Weights of a small mixture-of-experts language model, trained from scratch on English Wikipedia.
Size: 9 layers, width 192.
Experts: 256 experts in each of 8 layers, a shared expert of 192 neurons.
Training: a variant of Adam for the experts, 316M tokens.
Below are experts of layer 4 (counted from 0) of a mixture-of-experts language model. Rows are named router (the router's row for the expert), up (a neuron's input weights, with its number) and show model dimensions 0-191. Each number is 200 + 40 x the weight over its row's rms, rounded and kept within 0 to 999.
After each expert's rows: "mostly gets" lists some tokens that are sent to it at least half of the time. This comes from a sample of Wikipedia text that the model never trained on.

# expert 252
router,88,177,157,282,292,168,165,271,163,222,159,91,160,199,150,192,149,169,100,247,214,242,161,210,208,279,268,202,163,168,154,158,209,189,245,255,166,237,150,130,266,200,241,229,213,234,169,206,246,185,201,197,173,204,230,212,165,204,158,184,215,198,258,161,161,145,157,241,179,226,229,157,213,186,212,221,132,220,197,176,236,205,147,208,174,203,199,238,200,239,171,222,160,85,252,240,267,191,175,111,267,210,211,169,220,172,244,174,223,171,180,239,163,135,206,183,249,230,261,215,160,164,205,152,197,256,146,211,192,196,207,198,224,155,186,270,256,210,166,227,253,179,157,201,153,202,213,215,203,197,199,192,184,183,257,193,177,226,159,192,218,191,161,182,217,173,153,241,200,187,227,234,244,221,126,216,171,202,213,264,179,178,167,273,270,117,150,244,151,248,161,193
up0,183,271,160,249,171,131,150,170,147,207,211,105,174,186,175,207,222,165,138,192,195,244,158,156,182,180,229,179,212,189,209,197,159,154,179,210,258,208,204,169,179,184,197,268,218,194,201,199,229,153,167,237,283,247,181,177,152,210,122,258,218,149,193,190,209,254,147,251,237,196,200,102,234,167,250,279,250,215,259,252,199,228,121,176,89,253,158,242,248,224,165,162,220,144,222,220,247,217,222,205,255,197,262,138,222,270,174,203,238,195,180,186,204,192,228,206,216,166,248,223,169,138,226,123,187,189,190,235,212,157,170,213,195,160,266,240,235,192,230,223,228,214,212,83,198,213,226,164,199,215,253,167,181,173,216,156,201,225,228,190,224,254,135,177,199,200,205,132,183,154,231,201,205,167,201,170,167,160,273,187,286,137,182,279,298,244,233,263,211,222,223,218
up1,199,175,205,273,227,185,181,206,175,169,180,169,248,200,143,221,147,202,197,250,184,197,191,152,217,187,260,143,236,193,202,242,170,122,192,277,281,238,177,160,168,229,185,183,225,207,189,207,223,205,202,161,240,221,255,226,165,145,216,216,157,165,171,143,215,223,193,257,146,198,158,236,222,222,193,203,165,146,265,184,256,223,183,157,159,158,189,264,226,205,259,147,238,209,174,242,190,226,187,188,138,176,256,246,181,134,268,230,168,248,166,157,148,164,217,261,204,215,174,186,220,141,258,229,243,164,231,148,179,274,221,256,244,275,122,247,179,255,236,239,223,156,233,208,194,165,276,181,260,126,152,205,251,200,234,217,171,190,184,286,175,234,132,141,185,249,245,176,164,154,130,189,198,235,158,286,231,170,221,169,163,247,206,150,175,141,118,196,141,144,258,201
up2,195,271,161,230,158,213,88,194,143,191,217,249,169,208,202,235,190,134,202,238,213,224,187,182,171,220,262,154,211,141,152,225,178,98,220,138,213,257,185,202,181,262,199,175,180,199,187,191,123,183,143,169,212,216,230,202,203,234,111,222,202,144,222,233,169,244,196,237,190,158,207,134,234,171,276,208,206,278,164,236,260,146,252,207,128,263,242,204,206,235,210,186,238,170,201,224,204,142,161,168,220,146,190,168,190,212,177,215,163,140,235,230,180,165,295,195,200,143,228,189,205,111,210,155,155,177,174,154,254,152,180,175,128,210,240,225,233,166,195,254,225,185,214,190,193,178,181,251,198,293,179,151,154,169,253,192,205,218,215,213,252,121,279,194,233,196,289,264,203,164,297,161,235,184,173,214,187,182,188,252,158,183,225,196,250,229,293,199,217,179,233,181
mostly gets: "27", "45", "25", "50", "49", "38"

# expert 220
router,168,256,279,191,299,180,177,275,194,171,161,121,137,225,182,202,197,212,155,236,158,188,193,213,255,252,291,229,201,213,227,229,192,246,217,183,160,206,178,189,236,182,213,221,221,233,215,240,236,181,130,185,173,138,185,294,177,235,272,138,237,257,219,209,91,175,144,179,192,187,195,206,176,180,136,248,150,192,190,147,185,192,186,212,174,152,255,184,174,211,221,247,172,142,218,175,239,212,261,200,314,216,168,231,210,245,190,147,233,215,185,240,191,200,226,204,194,235,213,199,218,210,180,218,231,247,169,245,189,179,256,161,198,105,118,200,203,221,167,195,212,143,148,164,175,264,233,201,138,170,230,157,180,126,221,197,230,226,185,191,221,257,173,195,263,176,114,200,154,257,173,197,200,259,120,223,169,310,214,169,164,163,176,263,154,253,193,209,226,177,164,164
up0,148,209,163,238,230,245,217,217,144,235,235,159,274,180,152,231,167,141,168,179,195,216,287,214,121,205,193,205,137,207,218,174,206,185,170,206,149,139,217,143,200,267,210,217,133,220,166,192,169,183,258,266,179,248,230,241,149,213,192,194,221,179,225,194,215,107,251,212,157,221,256,127,176,202,210,166,310,259,220,177,238,217,241,182,171,185,195,237,219,169,168,204,176,148,209,239,161,181,181,239,197,193,217,152,182,218,258,124,238,175,271,202,152,220,158,245,174,157,262,197,167,150,291,184,220,180,221,216,197,241,193,177,230,251,254,210,226,276,219,276,169,253,256,179,201,167,181,194,223,190,191,200,154,176,201,148,172,144,263,227,170,183,183,270,181,235,190,269,239,194,248,259,248,151,270,169,211,120,207,188,239,218,266,164,200,194,140,212,115,158,293,205
up1,254,154,238,138,215,130,243,257,170,220,224,228,204,186,124,242,195,188,215,136,186,154,142,231,185,192,221,239,152,142,150,209,210,194,212,198,195,204,263,198,183,212,297,227,191,152,144,138,246,170,209,251,170,159,182,224,215,197,155,266,189,171,197,200,210,192,251,219,187,246,297,148,183,249,291,176,240,166,270,154,194,217,185,192,206,227,192,199,195,221,193,176,278,168,120,269,195,226,214,204,197,236,220,114,125,203,185,276,160,143,203,178,109,184,163,207,226,198,245,206,161,199,169,183,237,207,223,116,195,173,190,158,274,276,220,278,226,226,198,246,236,169,274,207,169,142,215,233,247,192,203,179,162,174,184,134,96,158,256,227,164,152,253,191,219,214,259,253,195,109,232,253,239,238,230,199,218,193,244,226,168,245,193,188,206,210,207,154,211,195,229,178
up2,224,254,171,227,235,218,170,195,172,193,194,219,147,182,134,263,215,131,158,199,207,239,182,151,167,188,252,182,157,224,136,196,135,113,180,233,206,196,178,233,211,218,240,255,139,173,183,163,162,98,223,181,176,251,201,169,162,195,189,219,153,190,191,176,218,201,138,155,173,302,204,209,265,216,176,243,240,199,186,241,170,219,182,154,191,213,189,205,223,179,197,144,174,235,165,192,214,202,147,179,206,284,269,153,214,258,230,202,253,175,165,140,165,169,184,186,263,136,293,209,150,151,195,219,180,168,230,195,163,193,137,251,163,197,222,171,196,204,225,284,178,224,148,171,224,225,206,191,217,210,188,111,130,169,204,92,120,163,187,258,136,167,195,152,211,263,160,243,212,154,258,261,184,266,260,221,147,148,209,153,251,174,198,203,283,213,173,209,142,191,254,235
mostly gets: " above", " play", " scoring", " playing", " children", " Places"

# expert 48
router,153,231,206,235,256,211,172,241,212,225,165,151,134,183,225,218,210,149,134,239,179,178,196,183,252,259,196,231,199,297,170,208,187,214,235,226,129,216,206,261,249,180,218,255,204,249,203,185,228,158,148,124,201,148,221,248,185,266,207,133,242,218,191,205,154,185,165,174,230,155,228,247,245,205,141,161,140,205,178,156,195,226,113,159,175,168,211,175,180,227,161,283,135,163,173,193,193,175,271,165,264,228,183,235,278,261,247,224,189,174,194,244,170,151,220,197,203,182,230,194,199,218,127,209,188,178,188,266,153,181,282,165,158,121,137,188,193,235,199,207,185,127,213,105,169,257,229,192,199,153,277,172,149,135,232,190,231,197,196,227,238,227,243,212,266,230,101,182,259,224,158,191,138,220,175,206,154,258,216,195,160,111,196,234,182,182,180,168,202,192,192,133
up0,202,255,176,186,183,210,144,181,169,183,149,216,233,193,139,196,197,219,199,234,168,267,246,158,270,204,252,134,194,147,178,253,174,120,127,149,237,218,162,188,201,219,183,219,188,202,219,195,238,219,205,155,219,250,165,186,201,190,239,170,189,226,162,191,244,231,102,247,185,243,196,225,237,230,264,161,201,167,184,156,218,231,129,176,176,167,164,245,155,208,170,188,224,183,264,195,232,263,188,134,161,211,213,243,200,303,201,256,277,186,229,231,132,241,239,241,230,216,219,150,233,195,177,192,179,306,195,294,170,179,242,170,159,127,157,175,238,291,237,166,179,206,189,166,200,207,210,255,216,178,214,252,169,194,229,153,174,168,227,247,122,178,151,201,148,239,184,250,231,129,153,173,211,178,223,257,226,260,229,212,286,151,172,151,249,214,148,129,261,153,152,215
up1,212,219,203,282,257,210,290,197,151,150,226,229,214,184,168,194,220,160,188,200,173,186,228,158,195,204,236,176,195,242,97,112,191,233,202,169,122,209,248,195,137,239,256,266,218,283,152,107,199,182,286,213,252,225,251,228,139,256,230,218,273,161,193,224,185,183,199,242,210,220,216,211,258,130,229,135,204,201,243,143,212,206,216,137,229,233,213,273,261,192,208,245,192,155,146,231,153,200,266,178,177,231,211,166,250,169,134,188,107,181,210,198,138,164,222,171,246,76,271,153,183,199,195,186,257,163,198,202,208,216,193,175,223,241,224,147,222,178,272,183,234,167,260,198,211,150,219,191,188,182,246,178,204,144,187,149,207,209,204,225,172,183,249,186,226,139,191,182,231,168,167,162,178,147,194,175,204,185,238,180,279,206,207,272,184,130,230,217,211,249,172,176
up2,235,202,211,193,167,212,251,193,196,223,204,247,163,145,175,238,267,270,172,230,164,182,210,165,168,206,115,147,218,221,173,214,223,125,251,163,185,154,170,283,166,241,235,217,207,218,248,99,228,161,205,135,132,225,183,140,213,183,209,181,196,185,196,138,242,214,218,193,239,176,269,175,168,235,163,114,196,220,144,161,172,236,221,170,290,222,134,256,227,228,141,201,215,151,125,340,165,176,196,186,128,227,208,161,199,198,268,226,177,163,201,168,164,202,232,210,222,263,224,224,172,219,234,212,219,198,174,230,215,217,219,163,201,189,186,186,185,200,158,208,193,270,210,160,122,201,239,205,199,144,203,234,152,226,129,167,223,209,164,317,157,224,235,195,209,224,168,187,208,171,178,106,113,145,157,251,201,161,295,213,283,220,199,201,201,197,204,218,186,178,220,228
mostly gets: " where", "if", "ann", "ett", "inn", "af"

# expert 12
router,172,173,255,291,260,249,172,204,159,269,208,183,201,258,197,271,219,157,183,254,225,215,159,232,188,145,274,234,152,99,195,162,188,200,250,210,133,215,224,273,199,213,255,228,149,112,155,185,221,130,163,137,221,169,174,199,109,242,196,180,114,173,261,203,192,139,164,226,222,260,219,239,128,207,186,224,157,190,131,184,186,233,185,152,195,186,191,210,155,218,132,179,102,210,264,221,217,160,215,196,226,204,221,214,197,190,254,173,204,174,156,238,190,250,210,236,238,206,218,188,234,143,226,160,195,169,178,239,261,209,164,211,225,189,123,204,206,242,184,220,192,240,137,199,206,202,163,225,114,195,164,176,141,153,145,191,196,227,144,237,173,202,204,191,278,223,151,194,200,251,197,221,215,243,183,172,128,266,277,268,202,187,278,238,177,208,173,244,207,165,232,153
up0,234,192,229,150,203,145,179,162,137,194,198,206,198,238,180,340,192,163,221,184,184,182,186,161,212,190,156,180,193,196,166,204,209,144,204,244,245,178,210,196,248,238,228,208,118,223,170,202,156,93,216,256,178,189,180,172,120,212,134,264,88,174,215,183,205,199,277,202,163,224,206,197,161,208,193,208,200,190,231,163,206,263,165,112,185,229,189,200,240,232,121,204,197,206,187,158,172,232,233,161,177,220,251,233,174,164,113,232,171,250,220,221,167,221,224,156,216,164,245,240,213,153,193,236,272,109,138,217,163,205,141,246,171,231,312,258,235,236,189,219,159,88,196,209,155,274,227,224,210,213,154,222,197,189,120,204,157,167,170,175,236,232,212,194,203,256,207,251,155,188,214,211,171,222,202,225,107,210,265,193,163,179,264,185,192,230,180,213,167,208,190,129
up1,254,176,140,166,232,225,130,102,189,225,191,131,212,191,192,277,199,201,167,275,253,193,203,175,148,192,157,174,243,155,204,182,170,206,235,187,226,231,208,218,224,168,238,167,231,153,170,218,187,173,235,138,226,162,212,182,173,236,202,226,179,197,259,166,228,140,166,146,178,147,230,243,201,216,119,237,170,242,197,186,200,221,249,259,200,204,181,179,284,203,229,169,135,214,129,275,181,218,143,188,261,160,187,179,223,241,188,291,221,155,149,166,214,365,155,278,240,171,209,339,173,165,207,192,186,163,186,208,255,202,209,187,176,195,162,163,171,169,85,218,187,194,235,234,229,177,207,214,149,256,176,192,191,201,152,207,247,247,256,162,132,204,230,200,208,222,152,202,225,194,201,199,159,192,231,145,282,192,242,236,202,163,185,185,186,162,188,145,180,161,216,196
up2,200,233,275,196,103,249,163,242,184,221,240,289,208,182,145,164,202,221,211,284,227,203,160,245,187,229,188,247,136,183,92,213,188,201,181,155,184,157,271,264,265,242,237,283,152,247,204,172,110,147,248,208,150,233,185,196,223,137,191,178,142,203,204,275,172,180,206,238,212,238,235,152,200,222,216,244,156,198,251,226,173,254,207,154,127,197,143,218,213,172,198,143,190,181,271,214,135,205,214,207,197,229,155,249,264,210,240,159,205,244,156,186,199,307,139,198,168,209,200,203,133,183,181,161,207,238,190,257,215,151,138,237,166,240,196,211,177,223,160,199,177,272,198,221,182,212,177,165,161,147,193,275,181,150,175,181,129,162,171,182,162,187,244,193,207,198,246,228,233,178,151,213,186,180,225,186,196,234,221,194,255,244,245,183,185,209,233,152,214,80,217,153
mostly gets: ".,", ",", "\"),"

# expert 199
router,163,253,252,196,298,146,173,263,202,175,158,117,142,222,177,200,174,192,167,226,169,177,189,217,263,264,266,225,202,206,230,240,182,260,223,195,149,216,200,204,262,175,196,204,217,208,231,213,236,171,131,183,180,130,189,318,172,227,266,136,233,273,221,197,109,185,155,166,212,159,207,236,179,195,146,229,147,193,188,149,184,197,174,215,172,158,249,152,178,221,220,238,162,153,222,162,227,209,253,188,308,221,180,215,218,234,169,135,232,213,181,230,172,184,218,191,206,229,212,196,229,226,158,202,230,237,173,258,184,176,245,173,181,126,102,201,201,207,177,203,215,146,171,175,186,278,210,205,143,186,220,155,175,116,231,220,226,228,173,182,243,239,182,185,266,175,141,191,161,263,149,174,199,254,120,233,161,314,175,168,157,184,174,278,158,243,193,223,237,194,148,184
up0,191,204,217,188,188,224,248,194,151,277,247,196,277,233,128,220,225,179,186,166,150,166,163,198,143,199,198,194,134,137,186,210,195,187,203,136,174,220,212,204,174,243,217,254,192,200,154,151,207,178,190,186,162,199,214,191,147,235,173,219,207,174,240,191,264,197,200,274,190,254,207,241,217,198,228,193,273,245,265,198,169,217,117,196,201,245,203,213,218,141,164,238,146,163,202,203,241,236,184,172,183,236,265,160,208,143,217,234,93,117,155,197,165,221,111,261,203,100,238,215,88,180,216,223,173,242,224,193,275,161,168,173,218,192,215,194,189,274,171,242,138,271,182,189,245,213,138,195,212,205,221,201,146,185,107,148,270,200,254,229,168,252,205,298,198,237,140,202,248,102,245,213,171,192,197,188,238,258,268,217,167,246,222,201,216,211,189,179,143,183,203,203
up1,153,146,181,250,96,162,217,161,148,200,236,184,203,196,128,228,197,202,190,219,227,214,223,181,157,158,200,163,188,201,134,176,163,157,193,259,226,142,181,174,203,267,254,191,184,234,142,154,142,114,202,190,222,225,175,146,147,195,204,212,185,159,244,211,193,165,146,221,161,236,276,203,203,236,174,177,206,194,152,229,146,243,165,138,168,143,163,259,231,177,145,180,172,200,203,258,201,197,149,193,141,292,241,167,160,160,174,247,140,165,194,174,175,228,195,289,240,198,303,192,185,133,217,198,168,194,233,220,183,123,221,159,207,199,201,158,182,180,207,285,177,270,230,192,202,189,236,157,154,218,239,205,86,231,196,124,176,175,232,192,185,201,255,187,179,184,202,220,214,208,211,245,200,287,219,249,167,160,251,234,187,198,292,213,264,178,213,190,80,217,253,215
up2,223,103,198,155,167,160,220,265,110,206,309,231,210,242,144,210,185,137,155,161,264,184,171,155,150,167,177,150,218,159,156,176,212,199,150,181,269,81,198,132,218,213,196,207,190,145,109,171,202,185,208,127,276,210,258,196,118,233,112,232,227,186,173,235,218,205,186,188,185,210,283,227,186,296,215,220,214,192,209,254,242,212,214,165,184,183,231,219,243,164,146,150,196,206,159,237,148,241,181,171,116,241,229,204,153,163,184,191,224,184,177,136,133,212,178,206,201,139,209,209,166,165,192,198,269,213,281,204,253,195,215,250,232,224,223,204,194,174,189,258,192,242,245,238,159,157,176,212,229,192,157,181,152,152,197,148,172,203,186,245,198,178,222,212,224,284,184,222,187,167,216,167,246,226,247,151,220,188,250,280,189,173,232,225,178,216,248,210,211,141,222,256
mostly gets: " v", " platform", " var", "erc", " comb", " live"

# expert 26
router,167,248,256,202,285,176,178,254,198,186,161,107,134,241,194,180,166,202,169,230,161,185,178,204,287,264,262,247,188,224,236,225,161,250,241,215,166,239,189,230,244,170,203,210,195,225,208,224,240,162,138,182,166,133,184,309,175,221,267,154,230,272,208,221,121,169,150,186,207,187,188,215,181,182,126,235,147,156,174,166,176,207,195,204,193,165,226,183,179,222,212,274,160,143,224,174,240,207,251,168,298,230,173,223,214,240,197,132,233,217,187,244,187,179,215,212,198,259,199,188,213,237,164,187,230,221,181,245,180,181,243,178,188,117,102,217,201,214,166,205,200,122,153,171,172,298,192,181,170,153,227,145,169,139,210,189,228,235,183,175,224,250,195,216,246,172,139,182,177,267,161,187,208,260,137,221,169,323,210,177,181,167,152,277,152,245,196,219,232,165,173,206
up0,196,191,187,215,147,205,195,211,103,117,254,203,269,158,172,279,219,165,216,203,243,252,151,109,193,221,222,142,211,205,177,150,197,213,233,242,224,179,182,169,207,286,229,288,136,195,179,138,157,201,229,213,216,245,260,197,205,258,122,189,143,187,149,174,242,158,150,197,197,297,245,246,206,166,232,179,188,187,222,229,271,226,188,127,201,207,191,190,211,207,155,192,197,134,163,245,195,247,257,207,219,243,243,158,203,181,197,223,168,210,129,171,144,208,191,236,248,219,320,204,147,161,198,186,262,188,175,225,204,208,229,176,191,241,201,224,227,150,303,226,261,167,237,182,223,210,236,213,226,175,205,231,132,203,214,125,151,229,226,222,256,143,206,165,220,229,130,240,173,140,166,263,202,190,247,237,168,182,234,293,191,191,225,168,215,214,245,190,214,246,251,245
up1,220,135,145,153,210,166,167,227,175,177,264,187,184,187,210,283,193,247,190,145,220,200,201,160,134,240,213,224,161,228,162,195,191,173,178,169,195,108,242,149,159,301,221,188,193,225,112,162,163,137,211,138,254,236,169,153,154,218,153,174,189,161,187,232,223,139,218,207,230,193,275,193,228,228,229,143,193,142,177,255,201,125,244,196,186,208,140,276,247,229,172,180,216,194,117,170,173,175,215,205,192,216,236,150,199,195,134,232,202,184,175,153,161,186,244,227,260,185,273,264,195,142,163,190,210,136,232,195,221,176,137,221,210,173,217,205,176,196,209,275,160,194,223,224,208,221,261,238,204,265,173,277,161,207,145,211,189,151,213,179,237,193,234,180,283,194,284,218,275,135,253,118,188,180,135,267,242,187,205,247,220,159,203,240,214,204,266,219,142,173,252,169
up2,227,206,87,173,133,203,143,194,177,174,220,169,179,160,159,231,263,172,200,203,234,221,219,153,172,216,217,285,164,173,176,214,248,187,155,199,174,159,257,177,175,192,309,190,155,161,177,134,134,192,276,219,189,268,260,151,129,239,188,229,240,162,193,237,180,152,239,236,180,248,207,209,205,217,211,146,196,260,136,226,183,241,179,100,172,181,169,209,242,207,205,147,263,195,181,171,210,110,158,128,150,241,282,188,210,163,221,242,198,205,186,182,131,177,199,251,168,172,261,170,156,224,235,226,227,237,184,163,206,235,224,287,243,268,222,188,183,200,181,205,208,247,261,210,242,174,210,232,225,163,194,188,168,199,157,189,155,68,182,232,181,150,250,214,240,256,184,212,238,162,184,140,239,213,263,224,157,173,209,246,224,194,223,202,266,231,228,201,151,166,199,146
mostly gets: "ün", "é", " initi", " Honor", "de", "eh"

# expert 255
router,177,239,264,242,295,242,165,245,186,179,126,111,130,207,176,190,154,213,161,240,157,187,180,219,281,225,257,232,187,218,208,226,156,252,216,213,152,204,199,200,270,175,206,235,192,201,218,197,231,169,137,218,173,196,167,296,194,252,250,133,246,245,237,198,129,139,136,201,188,206,182,215,183,186,137,235,139,183,176,117,168,230,187,207,210,147,265,176,169,242,195,266,187,142,231,219,249,224,238,209,313,217,211,205,190,202,192,140,236,183,169,237,188,201,228,186,206,253,216,205,197,219,202,185,213,222,170,245,173,225,271,167,198,135,120,215,213,212,161,209,208,145,137,144,185,320,221,200,162,199,216,166,168,109,212,200,226,221,169,187,192,238,197,220,242,193,102,184,152,251,152,183,197,263,136,228,214,314,185,199,157,188,160,249,167,201,184,202,217,194,174,211
up0,205,254,210,184,134,271,244,200,115,183,272,220,210,205,199,290,266,183,155,181,292,154,209,188,122,174,205,191,170,161,194,167,223,151,210,206,221,189,196,205,197,260,214,227,159,240,207,202,126,204,224,250,255,251,236,178,212,166,173,207,176,216,169,215,235,218,245,184,110,181,227,164,193,190,193,262,224,176,207,131,124,169,209,156,202,195,192,213,214,200,180,153,161,150,124,224,159,225,200,133,181,242,206,192,163,177,164,256,246,175,187,175,212,214,97,222,263,232,292,195,187,122,225,208,244,177,197,141,186,244,115,169,166,328,255,227,121,170,194,234,170,248,277,239,196,194,150,181,217,171,234,186,138,169,166,192,209,171,216,207,128,107,132,188,230,183,175,270,202,189,187,211,165,197,210,229,186,206,175,201,252,188,251,184,227,179,119,156,194,217,216,221
up1,282,229,217,198,180,213,174,204,156,219,286,227,198,190,203,240,185,193,242,166,216,187,175,230,141,246,232,270,215,127,97,166,190,174,160,173,190,189,255,192,167,287,251,220,211,159,149,188,155,184,267,200,165,210,267,196,194,230,141,165,192,264,178,219,198,198,248,190,209,245,256,222,252,203,280,191,207,118,231,225,186,192,258,154,127,226,187,216,203,172,188,197,190,146,152,138,150,248,151,194,217,251,262,181,209,175,226,131,143,263,200,209,147,235,199,233,231,146,260,151,150,160,213,115,246,180,168,187,231,251,152,216,219,226,198,261,208,159,238,259,229,232,241,250,177,259,89,232,193,145,165,211,190,241,178,145,152,275,182,166,166,170,225,207,221,176,270,158,245,158,239,197,160,144,150,140,209,182,182,205,196,146,183,156,239,223,201,218,153,205,200,147
up2,215,173,208,247,180,265,148,178,169,213,200,175,161,164,170,299,204,138,230,188,155,248,192,178,167,196,225,150,206,211,179,199,226,154,223,215,242,156,196,201,187,265,210,144,138,171,157,130,185,258,205,184,197,225,209,136,136,240,206,195,197,173,237,82,132,232,220,254,170,239,249,331,191,266,165,168,159,243,196,218,176,201,142,187,299,185,168,257,227,183,221,195,250,224,209,207,198,99,203,226,160,237,255,194,242,216,211,220,202,170,154,241,135,138,244,205,175,160,205,146,223,156,201,236,165,191,198,193,146,182,147,277,162,221,296,207,178,208,245,217,213,232,169,252,237,229,138,205,219,215,277,163,175,247,152,126,139,188,170,258,189,210,211,125,183,217,183,224,177,185,195,183,209,256,160,233,202,147,236,220,209,178,171,259,201,154,190,193,232,139,226,131
mostly gets: "80", "69", "76", "98", "60", "99"

# expert 202
router,168,247,279,204,304,201,167,252,201,179,185,113,128,211,190,185,178,213,167,227,162,174,173,212,239,255,259,225,182,200,242,227,159,232,206,200,166,214,187,197,252,178,217,223,215,235,216,235,226,177,151,179,186,162,196,304,192,219,266,137,223,258,215,211,106,146,175,174,193,185,188,227,164,179,140,249,152,202,204,141,157,203,163,218,148,147,255,170,192,228,205,249,159,148,222,178,245,219,238,188,288,229,160,224,214,221,184,131,246,216,188,231,201,200,230,196,212,198,209,188,235,230,158,204,238,251,190,266,196,189,268,169,182,103,110,216,216,246,157,219,203,151,156,161,186,292,215,186,157,177,245,161,178,121,231,205,214,218,203,175,223,277,199,180,263,172,125,194,177,249,183,174,206,265,124,221,141,311,209,183,152,185,158,270,165,246,214,212,256,179,155,173
up0,198,159,163,278,199,137,198,250,157,260,225,202,217,193,120,269,218,169,189,220,267,262,160,200,201,230,234,186,172,132,170,154,238,231,217,233,185,163,162,199,248,224,174,263,172,248,186,197,210,128,214,275,237,230,239,231,168,181,149,194,113,121,204,199,185,158,219,141,145,200,285,171,221,181,137,258,171,141,267,244,113,238,202,179,150,300,194,183,223,183,186,196,247,177,197,171,248,192,151,150,230,209,293,219,234,182,203,254,117,208,174,167,172,260,220,145,222,200,253,232,141,144,226,204,183,191,164,161,216,200,228,125,214,209,206,200,179,194,208,263,225,172,210,201,149,200,221,229,135,202,198,250,136,222,227,134,186,232,240,167,188,179,173,171,211,182,211,319,142,202,187,214,204,269,199,188,218,113,244,240,231,221,201,208,250,245,219,199,196,171,229,251
up1,214,136,197,182,217,159,191,256,157,213,277,216,203,204,137,257,196,186,192,262,221,272,156,177,178,142,156,224,160,170,219,230,200,174,218,271,178,153,161,172,212,241,213,242,154,174,195,167,146,186,225,202,220,119,170,155,168,180,137,192,226,183,152,163,199,149,179,249,146,192,196,197,198,287,170,181,276,206,172,158,165,248,269,228,181,196,209,196,242,147,211,221,169,156,230,223,254,173,150,192,188,234,219,148,257,190,222,231,251,131,222,140,130,228,155,188,201,180,236,229,231,151,221,143,212,142,207,214,163,139,208,258,206,338,221,209,193,200,189,268,204,229,231,225,208,121,134,231,240,258,193,176,198,186,183,219,197,185,187,227,168,122,178,144,220,233,205,208,237,118,254,214,211,270,226,193,233,156,296,232,208,246,284,166,202,107,213,206,114,218,213,219
up2,214,194,156,193,145,239,203,180,206,218,203,206,120,177,115,263,249,195,239,147,236,210,246,254,182,195,153,175,195,204,159,225,168,128,200,209,203,147,175,256,198,198,280,244,173,187,169,94,132,221,265,239,184,262,216,173,144,235,230,282,162,258,204,187,205,197,146,181,212,211,218,169,218,220,175,170,280,203,234,196,212,182,200,192,205,179,166,110,248,208,223,173,180,179,215,214,247,187,131,119,219,274,233,94,248,175,230,285,208,199,240,191,152,189,165,176,254,166,236,184,172,222,258,283,157,159,178,173,197,164,142,173,204,187,264,126,183,204,147,279,209,276,246,219,244,148,229,171,194,211,193,191,122,257,184,162,181,173,150,163,132,223,219,167,185,198,182,278,181,200,220,152,183,159,254,269,198,191,187,193,247,213,221,179,189,156,186,150,154,203,229,244
mostly gets: " full", " Vel", " Vo", "ared", "CD", "OL"

# expert 37
router,172,259,228,189,280,188,175,246,178,175,129,114,177,209,159,213,176,187,153,237,166,148,194,230,260,248,269,216,178,228,211,240,128,227,210,188,185,195,211,221,240,176,211,206,173,214,175,211,221,163,144,137,202,146,232,297,175,232,239,142,241,263,253,202,131,129,164,187,198,191,211,234,200,202,125,234,119,218,179,197,199,176,205,207,176,165,266,147,165,269,190,261,183,126,211,161,271,202,218,189,267,228,180,215,204,276,230,160,247,198,178,243,196,195,231,225,235,241,225,182,244,189,159,206,215,219,173,255,178,199,288,182,186,104,143,184,218,247,153,225,200,166,179,164,198,293,206,194,152,198,195,156,191,159,203,183,226,237,193,126,247,263,159,163,255,182,126,211,218,217,183,185,192,270,126,236,150,341,185,182,165,170,170,225,170,208,194,222,224,219,167,179
up0,193,152,164,203,230,233,211,204,155,180,143,252,175,163,189,212,279,195,195,186,218,184,208,224,274,129,167,169,149,163,132,126,195,159,188,236,228,201,273,198,204,173,246,188,159,191,130,121,250,199,254,218,158,204,255,162,244,232,177,244,105,167,154,198,237,157,202,153,147,233,148,154,247,184,195,245,199,205,225,207,212,238,164,127,228,260,202,193,216,251,109,257,188,140,214,252,166,182,153,203,194,326,269,195,160,152,208,235,238,219,176,282,234,250,168,189,291,212,291,244,177,177,202,162,215,186,200,207,207,170,195,176,173,190,217,160,149,212,178,244,227,225,187,153,182,212,210,182,180,204,201,225,104,194,202,126,181,196,230,272,215,202,223,194,205,251,237,247,164,187,186,220,175,211,207,307,199,208,195,255,250,240,237,103,216,211,184,193,134,238,198,161
up1,205,174,137,218,104,188,135,225,158,154,261,147,227,253,171,230,261,202,261,175,217,206,176,188,241,214,174,152,200,170,173,157,125,167,239,235,158,195,215,198,237,208,218,209,171,206,195,151,232,173,218,197,234,206,206,158,208,196,156,318,149,202,225,139,214,261,168,142,144,160,260,209,165,191,255,207,237,233,216,189,221,223,260,189,215,123,188,251,189,183,219,260,241,239,112,216,93,183,178,174,215,233,187,183,249,242,217,215,198,190,103,203,159,172,149,190,229,152,253,177,131,180,217,249,208,213,198,135,257,249,196,204,194,243,176,219,148,201,204,209,227,261,220,152,184,158,165,206,161,252,274,166,221,172,274,200,137,99,185,245,218,198,251,184,194,158,144,252,191,169,184,191,223,297,265,169,242,168,151,238,288,185,183,208,215,252,163,189,192,162,207,176
up2,250,143,147,192,182,221,199,205,193,203,254,250,178,162,212,224,196,171,175,183,240,225,209,145,154,203,215,215,189,174,186,236,277,199,161,276,208,186,212,201,184,216,230,132,142,179,124,205,218,164,235,195,189,235,201,142,181,216,191,250,159,177,174,205,218,188,184,143,122,212,230,162,267,196,218,173,205,165,176,215,149,256,124,170,144,197,185,215,293,208,205,152,194,157,206,187,238,219,112,200,97,258,257,131,192,185,229,229,197,227,195,230,121,190,260,236,232,161,279,200,166,217,251,228,218,191,220,209,232,211,187,169,200,197,240,261,194,224,157,220,214,317,230,208,271,116,226,166,169,111,198,255,210,229,151,118,194,179,199,259,133,159,186,185,193,210,160,274,245,174,193,206,113,213,233,185,200,110,218,243,198,196,212,157,223,158,265,216,210,146,297,245
mostly gets: "ark", "r", "rak", " Number", "less", " gra"